Weights of a small mixture-of-experts language model, trained from scratch on English Wikipedia.
Size: width 192, vocabulary 32000, 20.7M parameters.
Experts: 8 experts in each of 11 layers, 96 dReLU neurons an expert, 2 picks a token, a softmax router.
Training: a variant of Muon for the experts, 3983 steps.
Below are experts of layer 5 (counted from 0) of a mixture-of-experts language model. Rows are named gate (a neuron's input weights, with its number), up (a neuron's input weights, with its number) and show model dimensions 128-191. Each number is 500 + 25 x the weight over its row's rms, rounded and kept within 0 to 999. Numbers have three digits each.
Before each expert's rows: "mostly gets" lists some tokens that are sent to it at least half of the time. This comes from a sample of Wikipedia text that the model never trained on.

# expert 3
mostly gets: " years", " two", " 2024", " after", " time", " began"
gate0:520463494501523486524463522491485503515486472497500498499530433488490503486499477507542504491497506518497503495515514473422446539473530461520497526497532481457514493487493481480488471473538448
up0:481502520485465554496493457539511498507480465455521494478492529461551518504478518485512480478515517517490471495513488505527507516469509456515499482539521503523497505488501548518485466483507466
gate1:474503469515506535481486503466513505471524490510480507535526456500459542503529475540482505495503501529532522509492467488512506493552507499509496462470515517496512505514459499595481514445487443
up1:532497489540531476423525457484514500496504557519508489489503535502501497522474532479511518499508513496505511513560487489499515504510496471476529438487516564496484469564512483499484498506486504
gate2:526526487502503529524510492492484464539522475477512457505503509521497456524536490452510470495455556494498523520536484454503520479524541498528494509522508518521503519440545476493492536487519466
up2:526516475498457515464544494473481463512534438520476470507505498509510477487500467451492494533503505527478507461455478565516497492530487513460464506491518515504534481511478488540518459494534521
gate3:516504500527489498517484476470515522491492509531516478549509495502512501503511534475472513479528487537504464496472537528497428524496524508503551476499460500504480551463490539480521500494530486
up3:493502495532528462481546508494522512516490493521481495534471491511507562496504493534504525518506475446514491502540454476483491514514543496517491540514569492532477535486473462511515457508505516
gate4:507503517499513507481485482484514468499444499484496501490524509518523505484480500438527472555493504470502497509503503532503476553562498532474458475487497488491527463498510517518503477505492516
up4:521516492482487482505525536460525532501469510492534496481512521478489481493503520493478524517516504476521515502491472482483526479491511500477454516554483541500509482490481488478514518494471480
gate5:528492488489479478502513565480514485525522495491522523527511505525494522478551488514528496462469507471517490487500500480484497515518516508505468477473516500481487493544527464535478537522482512
up5:500541561479543518534483498524501524453489461534493451515466502527451462500500483497490503539543510481521481490526519520486439490503504557502517501514500548530512528430515520489495511533540524
gate6:507506504469434526510550489496491516470493525531535483531566504472464525442527488500516527500501534483463481470464506503472496526505505493457479516504510514497493500491495498491510490493439463
up6:493561516482491515523530547532509539502485494506452468537478494526550451483556477482508482512441477485493442486480506533489510507499534502477486485493505484537485514476495478528511489487502464

# expert 7
mostly gets: " he", " they", " she", " was", " him", " has"
gate0:506564468483528504504462474507508442508488512530528490484540493519475492513506523508521498491521483513514539508524476475494513478496408517529481479532477491469523516487523508475482489503505497
up0:490531467503554514520475526457513448474483490493489493501489494532496446508509463546521499465484490532516479518525485501483527505469469500500520512485490487490464521523500515515502485475452498
gate1:507470497510545469505442496478527537509492477505496544503496500491505491476492477545479493461478476490484468496428521503513527510509511523449490503497506488485481515511488503501491501477475527
up1:532533465492489542469497501480484495539481513552499518508471499559541489488525499500454500492474506496496481474459502460573506506524483519468471515508494512478484506507451502508480512452534479
gate2:473554537467472499544437478471439513503449497543500511474493477519495506480518505510469534508458519478563528483507510484501504503512451484519498505498518462508518494557479464503533478554490574
up2:511500541488469489449473463541501431501506514502552502500521454505532515485495492477489507507488472527485488479495492494489488461518501486474488491514501577486522458520494466495478499523478471
gate3:483529492472520515496533479547495508503505524492492504530489485464508527481509497490496509519511494443538518502535455477525456491520519484503469500493515548491488479485481495512487506471477471
up3:514541474504466478522527497495539461521472500528505528518496531519527475491458493483516482515450487477532526488476507520464515527540523524503480508460519516480513505477495541482516496469506503
gate4:527507475465449514512481474495495496520516472445508515505496520535511514534526469517513457544472480520551491537535489522522510481470568515489464506533549493493544523499490502506470467465493507
up4:466511503483497481522479499534483512454466521515503556525519504485517477516462478492502528479500477497552493485511486490551479483536503487533509469485503481514476497455526447501498496522464502
gate5:568496511473498540548524540543504506480495491474529491554502544545519494505515538492500505472490484467517464518531479489503466434521505491480458533491503494478491494486544482533495480454483497
up5:494509480491540515505503484467497482488512513513521479539530499511573552510515471500493504508518528469540505529489496507506475505458518509486474492526517506513525502523503524477480465491465524
gate6:500584528464551456505489491474463452495522512521523468503525509465493462505461504490499516494505554505468535505478526539502463495483514470477479489501507496502482527504503495496489543520541496
up6:475506467482513493538531474525514486541499483520551457522514483541563556508466467504509457488478507509492498471499427508494529499507465518534482440501511508513512473531534483465480453522529492

# expert 0
mostly gets: " and", " or", " but", " including", ",", ";"
gate0:495445487447472492494493498520471510522491498514476491465469540520506502509512495558518492516519524469480555491508521469503488492498536493453523536479461524490511501583531526534489555494503486
up0:519483483471534511542465504447504482525461489538477464471514467502550467546516498504496495456517547521483545523508492550513507515461490476504453480443493509496507504469507551509502462499507494
gate1:525523514476518487474483513531519508490502492537488470466500483487530477518493500511465507514544501510469496542495493476513512473514482448480479525486505527513521475540523544500497484446515473
up1:460474448506512467530460526479502499523506488511520465524456485522514498533433504531530482494512490510488526509503545488471515500518479521471468481533497528509502524543490497577468486518527463
gate2:459500542527491511525495461500487507530512466485506501513479506511551501511525518526467518495529507501519514534474515495460503492562507524540502500531493519474481521529494497508517509462501499
up2:490532533517493471508483536508509512536479465558491501485545504492464521497498494505504501506561509511457503486483514486510521497520468497447536467508483527496506524534516477546502504483547511
gate3:500527518503500524545472467498482561505487497514512489468536563481494502491505504532490508464526533516518500510541522545553467490568499492500490521530470491485481545529543479483533488536491521
up3:497473486556522514511460547518500518468532485469515519505460523516483499487438457512492464515545490528501527489516499528500479512508539510481496485550507493511471507502490529498479485510490528
gate4:444520526505524513448489482483530497488514402459491515504489509562488483524512488509485480527490467490501503527497512490544502531530502501496533507524536533493484516509513487511531474511501500
up4:530472488506499531522514454518508487500499559500494507542490517527515539503563504469512503486499546486478448444509489480517486505574531479473504486526475479488502503503545500520481462506455517
gate5:506493524463488470466491517509524515468473486483513508517497493502542497522553468492544476518457551477573488511537486500527497520455465505475520528513521467482477565494504502471494432517523492
up5:484541490563540520524484498511488492527488458518468518504539519476527493527503461472585480497511514486494480516497517490514480531492513545491520523518501506519537526499497507497525504499481529
gate6:513465509479526512504501463486520447530495464509511492533484503494512461499488464451531471520504513489483507559483493475529565515470480493529474491531545499501489512560484508487480502530501481
up6:496509485475493491514493524490477517482527476519488526490492495476504512507487489488533467507466487508491492504499473493561530517476519454486530486530520497527517492488537423503537450512525508

# expert 6
mostly gets: " the", " The", "The", " its", " their", " American"
gate0:499502509473522514469462513505490506513496507495507489538525463490495487501483469518556470486477512505515506526505522532513524540489474500479509478494488445545475533496488497512488463534512505
up0:482530478505481488525518457462496488535518451506447462479469517453470532498456506491513446504523476488482515467539491507545509530504473498490544509488509503488450477461482465478534485469520505
gate1:448522475482543506523505507516482480475486526519468527525460464547546458492478496488527495504510475474484459484480496531529508486477506508484498512543452471509481537547483491499461492485475495
up1:535508498517475518480521471505511475574535496490503519511519568525541555535507489474479501496468525489478520529480469484498472525507506526490478497492481508497466457515558486508496510529530527
gate2:496461480507552492485461497491535491469531484496499495506497493505527524494509498501524507522507480496484463498518474511519507479504509512536506508491481497503511509517496485494463479506464504
up2:516554479493486533462526498509517509461526479503488501506483520465461540508481494512526493540498511478513536480493489504509521469489509507525462491534489522485471517496489469461477537455501501
gate3:493476454501519496558489472537482495509496474477536529539498506501511457502566515515499498513507460492513500555496521543503466492476473487479518509494524478550543498509536486526495506506525535
up3:470532499460501511469505496497519496516505506504509515539528494504465480556539530492545492523508491477488499488529502461496525494456521504497496462516473550496494493531495484438485523523492435
gate4:496483501515514532505496498522482501481458474473530523517484483493497501492475502518522515544493487502478527478514504515504532489539491507504492449566522509489481493507497516528497508525491500
up4:489493474509491461492468495511513524501530476508520504535502535498505493502486519504507474530521488534513517520516496500553510487501490473519445480583491508477499499499500471504443516484484496
gate5:513485528487497475457470489467490481498521480472453482459477501492529537492499485468463471529511548523486494505483502497540483534511494509494478481509501520559501525480519495516462458467520518
up5:454524515493538535506496473482498440513520486473496532519520478524466539504499511510504487490486472515501491539529465499545489451490468513531505489460504541529490510555525501511490486491530475
gate6:499495523496529516477511495473522463480458489561485468469490489458506454505495494473511501521496511466477514483527492496494510536514553498467477509496525499525511522463545503529477448502520465
up6:552494530506470439511506496494450459490500500507472466478519463477489506523508552470507496508527519508525509524546486528496521483533432489505475513512484467484490485481483496517499505493528492

# expert 4
mostly gets: " S", " F", " P", " H", " K", " T"
gate0:461490537458456509479477496529502495513495504498540556516529474534497516510485478502483493506478479498498501490502534503513527522515494471465499523509514494519505516508491484533538495524483523
up0:521503523499493463497508501530545466498466506456488472501502518481496510519572482507510508442450524511484479522480488534484495493481516494524516531471497488524506527460522494456497481516536480
gate1:466508462469527515467485459520501510517519491540488502527443522512515464480465488522498498440498512485467475485458497480515470493516467465478495519482461532475497502522505506491476487502494504
up1:544486530528512446510516466529522498491491489473480440505500482499493535509513527500493517439501500536509532478489489496505502491474500512490516487481522560482491454524454457491501490526481484
gate2:586521479502520478540483505503540515460456465519517506497484489497505489559482509474541509504476504476523480528515488495475507477505486492466458498480519480484535479534488492557499537490477497
up2:526511477511513509478499493477494498497460485509530473488510498525455502484529519486500512528498482483490497499470511474516493451480465511516548489551510486528510486518467476535515507487506505
gate3:511450526510517493462478461542519480505518475506512576486545452497480540501530513465504491504509525530493497497538507497511493543526518450496483464525555534542518507487515494516502489519518511
up3:487521462520467540494479468478458531483541490467491549545483536540503476482501472514517479500495496481469489492464508509515494509494536495491542527508522506500504515494447499463517506465544506
gate4:475519488470490492530479539480508499493478476468517542492498537529488495513521504535454516494463485473534509457548499513520521529470501497466479476527472515565515487483499548476494530455517498
up4:486499477476501499460463504511476457510461478501462514476545487495504504473485514484481512522490521507507503465513490528457525525459507518476517509488510500505511500515528445507480535498546495
gate5:545520468500515491511519435495494453532453523517516512552452499430512519488508511497510493525528537481476484536540563478486506495513478477535512535493502488526457469500464503480525483520493493
up5:492507529488491519492494480511530532532496536500467482504545486512456485506510525439477513474516529470539463483546468534507519486483485502517469495483574457538496506536507507504459481484451503
gate6:466501521560516489502478514504471479463502468486497481490532486493487486524523486476498479503542479512483517524460500482485513475522536522496468496520537512503495477477508547532509511482512485
up6:495489469476473491518487478482472493510562498493538545507503506440493511501496492499507521512525494487499516501497482504513516472495494457487488489560470506469509534477480477478498428467540513

# expert 2
mostly gets: " in", "|", " at", " on", " between", " during"
gate0:481471493558520482527480496534543495481514516510497495497560523451520514543527464490487434506469530448508489478489512504486496421510523527466471483518522494496509481541507493460489554514493522
up0:512494463484520479477533474522511460507516470456526478516486512499547429466489495506503493503492537461500555486502456513478438532477488551472483495513492524506489532472482465471503529482505469
gate1:488526499479534513509504534497511505493489444512479546522514471491529504517558561531483464495497526479484520501487510481507479501487513464529528495487487494503463543488514510495538519544472475
up1:495532484512516529504481492534470462535499545496497503483490552453520519555460543475505517505500466519502520474512486488510490488512510512518478467534490443491510471491490517503458457542512481
gate2:500470528511488521525456494500501481503519532500507532524500486484483486520498506531562524491513548462515521526494469508480492530501518498510472465538502511517467509533473488522540517507491501
up2:508494507498489507511482520488422548492522503549514552539497520483525492526530501486474507478496534503511475483514546535468552503557489527487506487428527512494489504495492478484498486482505505
gate3:492492537490486495501528481475441442519484491477499524526495475496538525502515510518495469515478497522482510493474533518549495513495446521495503462515500504514493552506512521513466484506520531
up3:520489500502462501498556523501512530480529451510505469522497536500499546509539504501529476482483529514532519531507449513527498518453485499458517510510550473550506479503513522522520523500480490
gate4:482500470480449514514453512446514523488519496541488503512482518506519493519521504505475489467491504490534523529498467555550500487447515509470504501512511464494499501527564480509494532568498488
up4:500479431494519454484493462523456505458494522494504527498516507502487499516516504484501515505519451532515446501496494488555490500505474488485479476501507486495492470500513497514519476468527481
gate5:489503500524495508486514539489506545492512482508484500497514456491545496496541501510482495498530536545492509503457442527497505564494551495441468501481538503482515524491496478527522520522463515
up5:516505473488543497508549486486499531499508458502476512469485518520462521508502481495520482504503493517471459522529484532497505506503494490539501487514488499460488501519485482529518450503515494
gate6:490506585477473490506511490519511539498456521477532494469485544541529483560513492518513516494479515498488509524486521466528529504504511477527488491496527552519515512507523471493481494485518446
up6:519470493507493497466457485493487492446475489486504484480513494484475506482503462487536472498486516497501504454473536518519490509539466490477507497547494516479497484442523504495462506513493475